config.toml
n_layer = 8
d_model = 256
n_experts = 24
experts_per_token = 6
d_expert = 96
d_shared_expert = 0
activation = "squared_relu"
moe_layers = [0, 1, 2, 3, 4, 5, 6, 7]
router_score = "softmax"
normalize_top_k = false
routed_scale = 1.95
balance_loss = 0.00648
balance_bias = false
n_groups = 4
groups_per_token = 2
init_std_router = 0.0169
lr_router = 0.00144
n_head = 4
n_kv_head = 4
head_dim = 128
vocab_size = 10601
norm = "rmsnorm"
norm_place = "pre"
norm_eps = 1e-05
positions = "rope"
rope_base = 10000.0
rope_fraction = 1.0
qk_norm = false
attn_scale = 0.0884
tie_embeddings = false
parallel_block = false
init = "normal"
init_std_qkv = 0.0414
init_std_o = 0.0513
init_std_up = 0.0592
init_std_down = 0.0592
optimizer = "adam_hyperball"
lr = 0.00685
beta1 = 0.9
weight_decay = 0.0
lr_head = 0.00656
grad_clip = 2.0
warmup_steps = 376
schedule = "wsd"
decay_fraction = 1.0
decay_shape = "linear"
final_lr_fraction = 0.0
batch_tokens = 131072
seq_len = 256
doc_mask = true
train_tokens = 810800000
steps = 6186
dataset = "wikipedia_en"
Below are experts of layer 5 (counted from 0) of a mixture-of-experts language model. Rows are named router (the router's row for the expert), up (a neuron's input weights, with its number) and show model dimensions 0-127. Each number is 128 + 32 x the weight over its row's rms, rounded and kept within 0 to 255.
After each expert's rows: "comes after" lists some tokens at least twice as common just before its tokens as in all text. This comes from a sample of Wikipedia text that the model never trained on. Tokens count by the router's weight.

# expert 13
router [ 71  94 149 170 137 134  91 129 149  93 181 173 167 190 167  87 113  68 133 125 133 134 120  97 145 156 156  88 142 145 141  94 117 146  53  99 181 100 102 132 131 136 120 126 132  59  49 112  70 110 118 124 121  78 119  70 128  89  60 128 153  86  88  71  98 140  98 182 158 136 163  79 164 123 153 118  88 108 112 142 161 122 153 122 146 112  95 167 204 121 181  65 152 130 139 116 103 120 161 103 106 127 125 129 138 108 156  97 161 178 104 122 235 134 149 117 134 158  73 158 134 153 158 125 146 173 134 119]
up1 [128 158 165  94 112 148 163 105 152  99 130 120 104  95  75 127 152 180 166 180  69 105 126 174 125 179 154 155 117 130  81 103 116 151 139 157  87  84 108 103 101 145 108 204 125 115 145 132 157 143 150 118 186 101 155 145 152 163 110 138 113 160 140 174 149 167 173 140  85 120 156 126 116 156 177 119  80 134 113 138  68 130 130 125 109 137 148 139 171 182 108 122 157 126  98 101 111 184 115 127 143 132 140 154 121  71 125 203 103 150 105  93 141 110 124 128  86 127  99 135  79 114 153 159 170 124 103 151]
up2 [124  97 122 131 158 134 164  71 142 132 145 142 104 151 121 157 170 143 108  96 166 157 125 119  89 127 157 129 128 108 100 147 158 132 138 184  64  97 111 132 158  82 107 180 147 138  80 156 242  88 164 149 126 122 135 176 144 144 109  89  82 145 128 117 150 166 114  93  72 183  95 110 103  78 127  76  78 200  78 123 160 146 156 125 111 137 171 142  96 114 121  85 156 128 124 115 159 164 131 127  84 112 139 120 119 135 149 128  86 164 151 110 124 114 148 138 107 165 126 101 111 121 156  86 162 165  79 101]
up3 [134 119 131 164  92  91  81 137 111 131 143 106 129 136 163 160 111 119 135 134 112 153 140 139  42 160 139 138  98 129 135 133 135 165 141 113 151 144 100 172  62 125  99 151 179 185 177 129  96  73 173 125 190 113 148 125 166 144 109 162 175 120 142  84 185 130 110 128 133 148 198 148 151 155 154 192 151 159 175 154  90  77  98 168 152  74 147 131 162  98 178 128 114 106 129 165 120 127  85 113  90 167  98 128 116 110 142 154 138  66 159 166 114 151 105 186 106 141 142 134 116  73 112 128 121  82 149 115]
up4 [136 150  86 101 136 113 179 150 162 187  97  77 148 121 118 120 161 128 124  87 160  82 183  90 158 203 117 122  58 150  94 157  69 127 172  93 139 148 114  92 127 116 183 106 159 137  85 105 177 107 125 141 127 196 146 155 166 106 135 131 138 149 163 124 130  61  94 106 130 107 149 158 166  88 128 131 155 152 125 194 125 116 158  81 128 143 107 137  73 146 153 171  83 155  85  96 155  73 156 142 122 126 144  41 117 121 188  98  76 156 182  90 124 163 172  76 120 145 101 169 118 100  89 127 151 133 154 107]
up5 [115 151 152  59 129 146 172 146  97 172 151 128 174 124  71 164 117 141 201 115 183 163 122 162 115 162 199 165 113 101  98 111 102 125 103 103  91 150 155 116 102  70 111 155  99 141  82 100 155 155 166 114 120 140 127 117  98 124 190 150  99  61 145 119 125  97 110 150 127 115 142 156 164 166 173 133  81 183 181 215  97 128 136  82  75  86 112 147 124 165 113 184 105 128 151  95 149 168 112 137 133 145  69  15 176 112 132 124 176  86 111 142 158 147 127  82  97 172 115  64 137 134 172 120  96  86  76 149]
up6 [120 145 127 133  31 112 215 148  97 105 163  82  46 134  80 182 107 154 115 124 101  81  97 127 102  95  96  87 115 110 115  97 101 174 144 107 122 107 130 113 132 125 136  79 107 161 190 125 153 135 178 206 158 133 143 136 168 122 159  92 159 117 180 122 132 151 137 127 104 140  62 118  99 145  69  79 126  80  88 158  96 145 118 108 127  87 106 135 134 120 147  87  83 161 125 112 142 110 152 148 149 167  68 127  93  93  47 135 186 141  99 112 169 101 164 127 118 123 123 190  62  89  89 206  90 132 127  58]
up7 [171  86 113 134 160 111 146 130 140 190  98 116 138 129  71  89 204 120  71 109  65 126 102 135 109 133 121 103 148 108 114 126 120 152  93 116 159 156 141 141 145 133 137 125  81 148  95  82 132 138 174 147 148 111 131 180 125 120 103  50 131 169 143 121 104  82  92 105 121 118 173 173  97 162 139 176 126 175 120 187 106 126 118 191 108 168 134  95  90 176 160 168  95 162 181 105  88 127 141 110 132 161 125 125 172 150 112  65  94 154 154 144 104 137 140 102 144 131 131 152 153 224 152 115 111  96 184 109]
comes after: "\n", ".", "==", " ==", " ===", "==="

# expert 2
router [ 69 126  82 114 166  98 177 149 103 148 130 125  67  78 115 159 161 163 185 137 107 146 133 120 134 142 127 108 159 143 142 113  68 106 170 106  79 141 199 166  87 130 143 116 107 146  80 173  94 179 109  54 127 182 104 114 119 102 169 128 115 146  81 101 110 108 107  68 181  94 106 112 180 138 129 134 164 116 143 119 126  83  62 122  70 203 106 130  74  96 109 122 125 152 144 124 135 177 108 102 156 119 131 142 125 126 119 153 134  83  56 112 121 116 130 117 113 135 133 110 160 137 136 107  64  88 154 157]
up1 [119  61 150 126 135 101 177 111 123 102 151 109 107  91 110 139  60 127 162 132  97  90 156 144  62 122 119  70 104 109 133 158 128 141 100  92 141 138 124 126 154  99 121 164 150 137  91 136 102  91 133 112 101 132 135  61  93 119 158 108 141  92 141 181 134 106 171  97  60 125 133 119 129 199  60 110  87 148 164 169 149 170 131 128 131 132 169 147 128 136 156  97 153 162 103 143 174 164 122 125  62 112 164 105 112 141  89 131  91 158 130 143 109 192 114  80 197 131 140 127  98 144 131 128 113  99 120 110]
up2 [183 106  78 144 136 120 138 118  64 177 120 149  95 198 106  92 109 134 133 150 111 122 117 129 148 164 145 171  99 117 141 133 132 108 135 107 133  79 123 114 126 155 131 120 135  84 122 133 171 139 167 160 124 116 129  66 157 141 150 139 120 133 122 107  88 153 134 181 102  97 217 147 150 142  81 146 112 127 139 158 134 148 128  84 115 192 137  93 115  93 140 165  91 157  98 136 113 115 125 122 133  56 108  84 156 180 137 121 165 141 132 160 108 152 172 127 150  96 107 180 165 145  80 118 106 112 139 146]
up3 [ 93 168  86 149 147 167 148 132 166 133 144  94 129 112 131 111  71  47 143 135 169 151 163 129 111 135 175 149 124 169 131  79 110 136 137  94 134 189 178 162 100 123 203 107 192 127  66  96 103 111 123 119 127 128  85 144 156 107 141 117  97 130 123  91 102 106 200 128 169 167 182 137 150  73 144 132 143 140 105 144 148 130 124 143 165 161  82 162 124 147 178 112  97 190 173  45 135  91 118 162 113  77 142 127 125  85  97 172 162 137 168  75 204  82 113  55 100 119 126 115 137 103 139 178 123 147 135 131]
up4 [159 114  75 144 152 136 139 145 116 145 136 131 121 172 147 159 137 138 168  76 133 156  99  96 184 152 177 135  63 102 128  99 119  88  86 140 106 130 135 150 141 103 128 138  88 156 184 104  96 116 124 109 101 140 133  92 120 153 179 148  90 146 124 138 157 147  84  74 142 117 156  56  81 120 115 121 146 101 160 159 105 144 113  81 136  76 136 155 104 143 151  94 132 136 129 115 176 140  48 109  82  53 103 131 112 182 153 141 131 128 150 158 102 126 132 173 140  80 162 224 156 190 209 141  70 155  96 149]
up5 [149 171 158 191 161 178 116 166 106 110 168 156 127 117 132 127 114 102 150 100 175 128 123  87 185  99  99 129  84 113 180 179 158 157 141 100 153 149 175 116  92 113 126 112 132  83 175 161 111 179 111  89 121  90 156 102 150 113  96 150 141 154  95 161  79 132 117  99  75 130 173 175 134 171 116 100 144 159 115 189 127 152 147 137 133 115  88 153 165  99 158 145 156  97 140 138 104 114 121 167 120 214 139 137  93 138 128 137 150 158 119 129 106 105  64 130 106  88 146 102  71 189 112 152 226 194 162 125]
up6 [217 148 167 161 150 102 241 110 117 198 101 188 109 111 193 146 109 153 153 112 154 133 118 119 119 134  99 158 131 170 176 127  83 141 124 105 113 122 177 108 102 133 180  61 184  99 133  76 120  50  90  94 135 131  97 176 212 154 169 107  91 133 130 126 126 152 112  99 124  88 131 129 109 181 149 103  82 116 165 161 130 159 137 133  55 136 138 132 143 129 145 112 126 129 110 102 159 100 115 151 170 156  92 109 134 186 124 150 152  94 151 206 161 108 127 115 172  99 120  78 117 150  69 145  85 146 122 156]
up7 [109 161  93 127  86  81 150 147 124 106 103 131 151 136 123 128 130 132  91 123 104  93 101 110 120 145  91 140  82 124 155 153 133  72 141 115 101 110 121 111 123  84  80 207 123 108 205 127 155 114 147 152 150 202 107 122 106 104 101 150 138 123 143  95 130 170 157  71  89 178 110 175 126 104 117 103 158 147 187 108  79 109 226  98 138 136  85 108 123  69 123  82 103 134 129 115  95 130  84 133 165 170  89 141 125 168  85 114 149 132 137 145 158 132 177 175 150 113 118 176  95 158  85 127 156 151 143 129]
comes after: " |", "–", " 0", " 1", ";", " 2"

# expert 0
router [135 125 138 113 202 152  91  73 108 149 101 155 120 139 145 215 123 219 110 109 171 100 165 171 145 145 149 185 180 116 154 171 125 148 131 176 182  98 125 103 130 108 131 118 135 139 124 132 151  95 102  78 137 153 159  80 112 116 153 107 155 132 179 104 138  55  94 146 168 113 119 113 111 117 113 137 109  80 126  81 168  74 142 132 208 109 129 110  83 102 137  97 126 121 146 107  82 114  88  89 150 146  60 125 133 134 138 125 110 135 106 156 146 111 160  58 156 150 126 136 116  73 104 186 138 153  96  76]
up1 [104 175  97 151 106 101 146 109 166 131 178  82 117 126 130 149 174 147  91 135 146  84 111 115 173 150 169 143 104 165 137 139 147 146 139 136 134 102 154 126 158  50  99 240 164 101  95 156  84  76 130 143 141  99 108 132  68 162 162 123 118 108 157 140 128 181  69 139 129 149 160  66  68  90 115  97  63 136 117 132  94 115 142 126 101 123 154 111 149 118 166 129  84 181 157 161 144  82 108 108 144 154  97 174 183 158 110 143 103  86  88 134 126 112 182 124 104 125 111 114 119 100 175 149  75 136  64 116]
up2 [111 136 141 128 157 119 113 145 157 158  76 140 129 199  47 140 180  90 104 169 107  91 134 109 175 195 161  40 125 133  94  95 116 103 144  97 179 121 163 145 113 138 157 109 103 124  78 149 145 141 111 151 134 158  77 118 127 100 155 160 142 131 119 158 145 137 171  97 131 110 159 127  97  84  83 174 161  79 152 104  72 105  98 146 136 114 142 162 133  82 151 144 167 163 149 118 133 154  62 125 112 180 150  82  83 197 182 117 165  91 127 170  94 187 102  89 199 137 167 175 117 109 104 125 119  89 165 104]
up3 [185 117 187 136  62 119 205 111 102 175 133 140 116  91 130 102  58 128 149 133 125 111 114 164 196 159 162 144 116 190 142  73 200 102 108 114 112 157 132 123 148 113 147 161 143  75 160 122 119 127 128 109 106 119 128 130  94  94 179 129 162  92 105 136 169 138 104 116 136 200 136 138 168 113 127  86 144 179 143 129 103 180 126 141 131 132 123 159 190 162 138 106 126 159 185  86 155 184  50 107  91  88 111 164  94 132 153 133 122 124 156 186 144  94 137 143 120 204 149 166  91 162 170 121  73  77 115  85]
up4 [139 124 151  93 125 136 104 104 138 168 138 161 101 140  85  90 127 137 108 154 197 135  81 132 130 111  72  98 101 113 176 139 172 158 162 118 121 133  77 176 165 108 169 174 163  89 174  81 120 110 165 143  91 121  85  75 171 163 122 174 160 155 114 158 112 105 164 110 139 156 143 113 140 124 104 158 132 150 193 144 115 118 126 132 203 134  76 167 142 153 184 128 100 126 124 138  63 127 108  82 124 117 147 173 102  85  77  86 138 143 134 168 164 120 109 170 100 115 160  99 121  98  72 170 121 133  91 137]
up5 [ 80 119 158 119  41 179 123  94 122 153 172 128 158  86 148  97 120 180 157  70 120 156 188 112  95 120 142 165 100 122 169 107 104 153 134 105 120 154 130 151 148 168  35 136  75  89 103 138 150 127  91 142 108  68 128 146 144 111 142 169 130  79 153 137 110 128 119 176 118 137 118  82 114 108 145 102 136 149 143 129  99 129 155 106 140 145 142 134 120 117 162 154 126 123 132 119 146 135 109  87 122 155 110 163  20  61 167 110 148 126 108 106  99  69 181 134 142 104 117  42 163 135 153 119 115 162 165 164]
up6 [119 106 175 166 115 161 132 156 127 113  94  99  89 111 116 149 123 151 162  96 141 132 130 173 138 142 110 208 109 148 107 133  92  98 146 101 118 125 128  79 175 166 111 138 116 136 146  62 122 150 112 113 155 123  83 109  48 120 142 162  81 104 119  98  96 109 168  74 138 117 145 184 132 109 137 107 105 103 168 136 107 171  53 134 108  93 132 159 198 109  47 121 172 167 106 114 113 102 145 105 159  43 116 145 128 140 138 141 202 163 137 111 106  74 227 159 129 112 161 144  99 114 191 154 135  92 159 142]
up7 [189 120 149 117 162 200 152  75 172 198 111  98 119  93 162  94 104 149 133 143 122 125 125 110 128 101 113 108 146  89 164  99 148 205  70 142 165 165 133 116  64 176 185 185  88 141 144  92 171 132 178 118 134  91  92 162 113 100 178 106 113 140 150 118 141  78 164 150 109 154 133 175 109 153 173 168 112 132 151 135 148 112 109  77 142  60 145 120  90 116 133 104 127 109  84 153 163 139 146  99 130  82  98  86 144 148 107 156 117 110 107  76 111 148  95 165 176 120 150 106 144 138 160 103 114  91 132  99]
comes after: "-", " |", "\n", ".", "|", " ("

# expert 1
router [ 75 139  93  98 168  62 115 101 120 129 123 128 105 158 151 197 136 196  87 105 156 146 122 137 142 163 164 137 165 138 174 127  47 106 136 119 148 102 146 160  77 108 146 141 136 115 148 144 106 117  64  49 137 174 108 102  81 163 156 100 163 173 124 145 109 105 107  99 156 113  74  70 142 107 161 114  81 123 138  75 150  63  98 109  99 160  93 143  61 104 132 150 177  91 143 122  78 123 109 100 178 122 146 126 111 102 116 145 105 120 111 134 145  91 116 141 172 193  76 140 148  59 136 126 158 131 141 111]
up1 [152 111 104 133 150 129 123 112 168 127 138 114 113 129 193 141  55 158 139 124  32 108  89 133 163 112 109 121 152  80 127 175  97 128  86 164 101  93 139 156 201 158 127 120 170 124 137 131 157  77 125  77 158 166  67 119 175  80 113 171 192  75 108  75  93 120 143 139 113 137 124 130 151 127 121 106  93 146 160 149 105 151 107  78 161 165 108 147 166 157 183 103 113 128  97 141 128 128 103  92 120 197  87  92 133 148  84  96 136 124 157 164 117 135  92 155 168 142 212 144 121 134 105 179 118 171  96 106]
up2 [111 145 119  86 203 112  79  89 207 153 148  95 179 101 118 138 103 183 127 161 190 154 129 118 113  84 150 156 117  85  72 144 118 154 160  90 127 188 170 115  54 164 162 110  89 114 113 143 140  63 142 142 125 139 154 126 155  93  94 135 142 115 147 127 124 126 154  70  84 125  54 139 165 116  96  80 123  96  83 153 154 181 130 130 123 129  67 102 123 150  83 109 108 166 102 101  89 100 187 117 112 128 106 131 146 116 136 110  99 129  99  92  95 125  87 153 134  90  72  96 124 107 155  90 128  63 124 173]
up3 [125 127 108 132  89 125  99 135 115 107 102 135 112 122 109 167 184 102 118  91 163 106 105 134 144 132 159 110 168 152 154 135 115 127 138  98 143 170 133 103 114 125 118 129 106 135  92 101 173 136 134  87 158  68 150 148 115  66  90 151 178 123 104 148 107  75 125 135 116 165  65  75  82 151 162 159 102  98 156 140 163 176 132  79  89 117 116 183 112 144 137 206 132 111  59 141 150  74 187 118 107 148  94 183 158 174 114 130 186 121 118  71 145 150 158  97 156 166 150 121 140 140 128  88 103 110 106 145]
up4 [119 147  88  92  97 201 145 190 130 129 112 101  76  68 177 120 128 196 151 147  94 111 128 124  92 163 159 161 118 161 158 150 176 104 160 172 131 107 119 132  94 105 180 160 139 183 136 143  54  81 132 131 126 120 124 120  97  88 114 174  65 144 137 161 147 154 153 105 111 111 132 115 160  87  90 152 129  98 169  94 168 154  88 178  68 126 125 125 154  90 107 116 104 141 126 105  92 172 139 130  87 126  91  63 171 103 156 115 138 185  82 179 142  91 158 118 126 134 226 158 146  92  46 150 146 173 166 120]
up5 [131 167 137 134 129 175 122 134 136 137  59 108 179 137 127 175 144 119 155 140 153  98  81 118 100 124 180 159 176 102 126 146  64 143  70 113 170 153 100 104 128 119 106 110  94  68 136 138 136 170 153  99 144  99 125 106 151 158 152 146 110 114 139 144 159 139  99 133 114 101 131 106 148 119 105 112 131  99 141 208 169 143 124 160 155 142  82 192 137  76  98 107 170  94  91 200 126  80 146 129  66 194 141 141 139 164  97 170 199 165 144  89 173 203 168 167 144 125 141  74  98 151 160 168 139  82 104 177]
up6 [177 164 126 115 152 173 127  62 123  77 135 122  49 163 175 143 137 171 147 103 151  72  86 136  92 173  98 150 109 191 159  73 122 189 158 201  97 107 137  61  58  81 125 145 144 122 143 145 108 128 130 116 124 129 150 190 151 140 127  97 123 137 109 136  91 124 117 139 128 127 156 119  82 150 158 160 139 105 190 115 104 151  83 128 157 100  95 160 205 111 159 109  80 117  75 103 139 107 147 119 108 180 124 171 146 152 125 199 125 151 110 100 123 108 135 101  78 122 150 127 172 141 108 143 100 149  73  45]
up7 [117 148 162 108  76 132 108  64 149 100 187 139 132 100 143 121 120 121 158 139 137 159 113 103  83 131 127 130 116 180 131 150 201 104  76 127  84 110  95 177  95 152  93 125 142  98  62 137 159 140 121 181 153  94  88 147 156 116 113 121 102  51 128 135 179 126  96 204 137 189 121 176 107 135 165 112 161  99 118 127 181 117 116 135 147  77  94 126 116  89 110 121 169 158 173 148 115 113 166  56 134 183 117 116 155 150  85 158 109 141  63 140 142 158  83 141 118 150 132 158 107 148 202  99 132  94 203 129]
comes after: " |", "\n", " 0", " 1", ")", "|"

# expert 6
router [151 172 108 134 100  37 163 105 152 179 119  70 173 109 112 202 167 115 155 118 165 152 147  87 142 105  97 145  58  70 156 111 108  87 189 113 105  95 135 151 175 181  69 167  96 175 124 139 159 132 103 102 210 153 141 166 187 106 139 126 122 165 164 132 125 185 148 133  85 133 121 185  70 135 142 151 144  95 146 181 143 127 118  86 140 105  88  96  57 165 137 158 140 143  85 162 167 107 155 116 147  88 121 139 185 165 151 128 169  78 124  94  60  90 124 186 167  73 168 133 112 113 180 127  80 119  84 121]
up1 [134 160 107 124 128 117  84 154 118  71 124 124 199 111 144  99 151  66  83 111 135 136 125  80 132 154 131 138 148 137 185 194 111 168 101 123 136 151 172  86  71 141 137 173 148 109  89  79 100  89 167 154 112 139 117 130 129 106 108 127 113 146 121 178 109 148 131 123  84 255 111 132 141 130 115 124 147 158 115 155  99 101 133  80  87 162 132 152 147 171 119 119 120 132 100 106  81  69 111 170 179 143  85 117 132 162 175  80 108 136 182 149 140 175 139 103 102 113  42 165 135 178 158 148 109 154 191 122]
up2 [111 140 203 147  89 151  84 141 123  86 169 164 151  98 181 139 120 175 173 121 146 183 105 105 120 110 104 147  99 132 152 142  98  95 155 127 108  89 149 124  81 168 112 133 149 113 134 142 109  95 145 152 111 167  77 130 149 117  84 115  58  64 126 117 133 136 108 142 110 129  85 140 157  60 174 166 118 101 109 167  52  97 113 140 110 102 132 106 137  93 130 119  90 117 111 121 162 148 116  68  58 142 112  90 175 138 134 116  75 108  97 128 111 141 136 147 106 129 143 136 162 140 106  65 100 121 124 105]
up3 [145 158 158 104  65 143 169  91 145  92 140 154 106 135 150 119  32  99 139 132 149  94 129  88  95 175  78 159 136 109 189 121 144 109 103 122 137 117 153  67 130 123 186 151 174 119 133 101 134 132 130  87 130 175 119 144 145 198 120 112 113  80  76 190 184 178 119  70 116 178 166 106 107 133 106 142 111 153 193 166  78 122 145 181 117  97 108 154 109 161 152 125  84 129 161 132 107 133 125 148 170 123 162 166  94 106  92 183 160  94 118 182 128  94 104 108 110 104 176 124 125  56 108 140 151  78 153  89]
up4 [106  95 177 118 173 118  90 151  43 118  96 138 133  96 161 153  91 146 176 107 154  89 117 147 110 145 147 129 111 126 122 128 131 168 134  83 120 109 157 106 117 118 124 155 161  46 144 106 203 150 197  95 129 100 170 152 218 118 147 130  80 118 115 102 124  98 105 113 133 165 109 110 104 114  87 120 126 158  72 134 144 163 118 161 126 127 113 129 161 113 196 111 147 148 118  72  99 128 137 151 129  66 123 141 166 139 146  64 144 146 171 112 106 155  76 103 108 145 124  97 139 221 148 108 129 146  97 129]
up5 [116 140  94 151  74 118 143 151 172 122 107 110 123 133 129 120 101 163 165 139 118 138 148 117 155 148 164 153 112 113 131  66  97 106 125 157 145 109 128 142 170 191 134 112 126 105 105 119  98 114  80 103 168 141  64 123 156 109 114 113 195  87  93 114  81 153 189  53  61  77 134 154 143 101 174 118  42 150 127 140 114 196 168 110 147 145 130 129 129 131 126 128  64 125 120 132 143 129 150  96 121 132 138 151 133 166 140  75  99 190 181  85 126  66 160 194 140 142 122  84 125 158 143 102 145 150 106 103]
up6 [111 137  81 211  52 110  93  99 146 120 134 131 112 103 164 122 118 161 170 129 132  99 143 141 139  82 117 136 137 109 148  90  94 136 127  89  93 101 160 129 170 139 137 135  93 132 129 102 172 112 144 182 141 119  85 137 127  91 130 170 165 139 149 165 205 167 139 138  77 138 119 141 165  94  91  77 115 134 175 126 169  70 181 178 107  99 161  95 124 127 173 166 159 135 169 110 141 102 121  82 164 102 115 130 111  96  96 162  90 106  94 105 119 119 116 155  70 150 185 169 105 120 173 160 103 173 107 108]
up7 [103 178  51 180 178 140 136 125 181 153 171 132 110 155 127  80 130 116  82 117 149  80  79 163 146 112  80 151 126 118  86 123 143  80 158  80 108 166 147  80 105 143 188 131  96 173 158 113 176 146 149 112 115  80 106 124 103 156 113 139 199 174 117  65 123 164 103 123 137 142 106 163 133 135 141 121  66 160 192 174 157  83 135  69 112 136 140 127 145 146 116 169 127 159 165 160 108 119 110  91  60 149 160 128  94 123 154 106 104 117 138  74  78 144  84 139 138 131 164 133 102 109 119 186 114  77 164  99]
comes after: " |", ":", " J", " L", ";", " R"

# expert 5
router [115 101 112 112 110 116 174 154 125 155  91 111 109 185 157  75 127 180 173 131  95 109  71  49 110 162 105  91 111 164 151 121  98 105 171 109 125  54 106 154 126 154 150  88 122 111 166 167 131 130 144  98  95 175 137  75 152 125 122  93 111 176 134  53 116  80  99 123 173  98  94 102 147 144 165 128 133 107 160  80  85 130  72 167  86  59  92  96  91  74 151 143  43  81 119 122 152 186 102 159 116 128  78  93 124 166  68 131 115  77 143 181 118  92 122 104 141  58 157  99 137 120 132 148 113 153 144 106]
up1 [133 161 131  95 133 153  74  92 106 185  98 107 117 109 148 142  97 123 175 143 161 103 109 113 125 113 135 117 189 143 144 115  99  87 143 127 128 114 104 196 173  60 126 118 106 111 165 113 108  71  76 165 118 137 179 107 157 107 158 155 103  97 154 122 152 135 110 109 193  42 125 134 142 163  87 144 112 131 139 139  90 117  94  99 124 134 124 156 171 118  94 135 119 110 201 111 128 129  84 105 135 128  98 109 159 105 131  96 110 122 120 116 199 171 109 152 111 211 121 113 158 122 170 107 115 106 152 147]
up2 [ 52 140 131 118 108 163  95 124 144 159 126 138 109 143 146 146 159 105 101 227 152 113 161  95 128  41  97 119 100 170 101 131 138 170 116 139 139 168 126 132 137 133 144 180  94 196 157 132 169 101 145 172 107 119 143 125 162 155 162  97 133 146  87  77 105  92 139 158 119 142  73 158 141 135 124 129  86 209 118 147  97 137 132 119 166  87 127 162 122 135  96 184 117 173 132 105 126 154 116  88 145 144 120  78 148 130 103 138 132  89  64  86  94 119  93 160  79 125  99 115 155 143 172  84 176 154  86 110]
up3 [107 151 195 127  85  93 109 141 116 108 152 109 107  86 102 170  89 188 148 117 139 127 152  80 132 105 105 122 116 167 176 109  67  74 148 112 135 112 149 178 123 110 182 157 115  89  85 165 103 136 132  80 161 111 117  92 145 136 197 117  63 128  93  87 155 101 178  77 142 127  98  82 179 108 147 128 155 158 125 180 106 101 119 111 107 207 152 105 138 167  89 144 124 146 171 165 115 108 102 128 166 137 150  77  97 113 147 105 176 156 123 165 163  83 105 147 126 101 143  84 159 122 165 113  58 105 191 165]
up4 [150 133  88 111 102 135 177 171  86 130 102 174 109 149 161 154 197 169 134 169 135 141 126  94  66 151  49 158 116 170 103 121 105 158 118 134 118 138  91 107 127 163 166  99 175 115  99  81 182 135 155  88 111 136  73 133 160 141 158 120 156 145 107 156 204 115 102 139  67  86 136 117 150  86 134 108 107 150 149 124 126 142 130 108 154 166 169  95 141 110 134 148 151 114 121 106 137  92 163 132 107 121 143 110 107  81  53 144 124 114 139  64 172 110  96 130 108 142 143 167  90 171 135 134 130 132 185 153]
up5 [139 158 120 166 151 129  77 112 125 163 139 104 108 107  42 155 167  92 106  86 148  94 112 123 157 108 141 128  64 103 174 145 121  73 150 101 171 187 169 117 120  93 111 151 123 176 123 108  95 151  94 144 220 127 151 173  96  76 135 108 110 139 124  80 143 160 107 110 156 144 118 141  51 169  76 130 140 145 145 134 136 103 118 139 141 133  76 134 113 112  90  93 123 152 171 103 101 139 132  96 132 127 160 178 125 132 115 176 164  75 128  81 122 121 120 174 179  64  90 129 134 136  92  88  95 104 177 130]
up6 [146 120 119 122 143 171 162 144 137 127  93 185 177 137 154 167 132 141 150 160 144 147 103 126 126 194 115 118 136 100 186 167 168 112 111 141 171  94  78 134 112 114 191 126 145 175 149  24 132 140  62 135 109 106 146  97 153 134 132 136  80 153 175 129 173 119 152 112  68 136 130 127 167 154 120 137  51 149 127 138 128 131 122 100 107 130 139 142 144  97 122  99 180 102 101 120 181 156 147 117  96 136 153 114  44 126 153 139 169 118 173  85 112 140 141 111 167 123  93 125  72 141 110 137  76 186 173 131]
up7 [171 142 127 133 129 168 130 127 121 127 111 167 100 133 116 123 157 193 152 120 121 105  92 135  96 154 122 178 148 124  84 106 109 112  73 100 106  78 175 155 119 113 170 161 151 149 142  99 123 114 111 100 145 155 120 131 127 156 165  92 144  30 124 145 135 108 144  76 134  77 167 135 148 130  82 155 109 103 122 134 117 189 103 194  36 233 119 110 126  83 138 111 131 118 155  88  26 101 151 150 146 170 110 131  93 123  94 157 144 151 113  48 142 112 133 149 119 168 149  58 142 142 159 123  80 107 140 177]
comes after: " in", " the", " of", " United", " from", " at"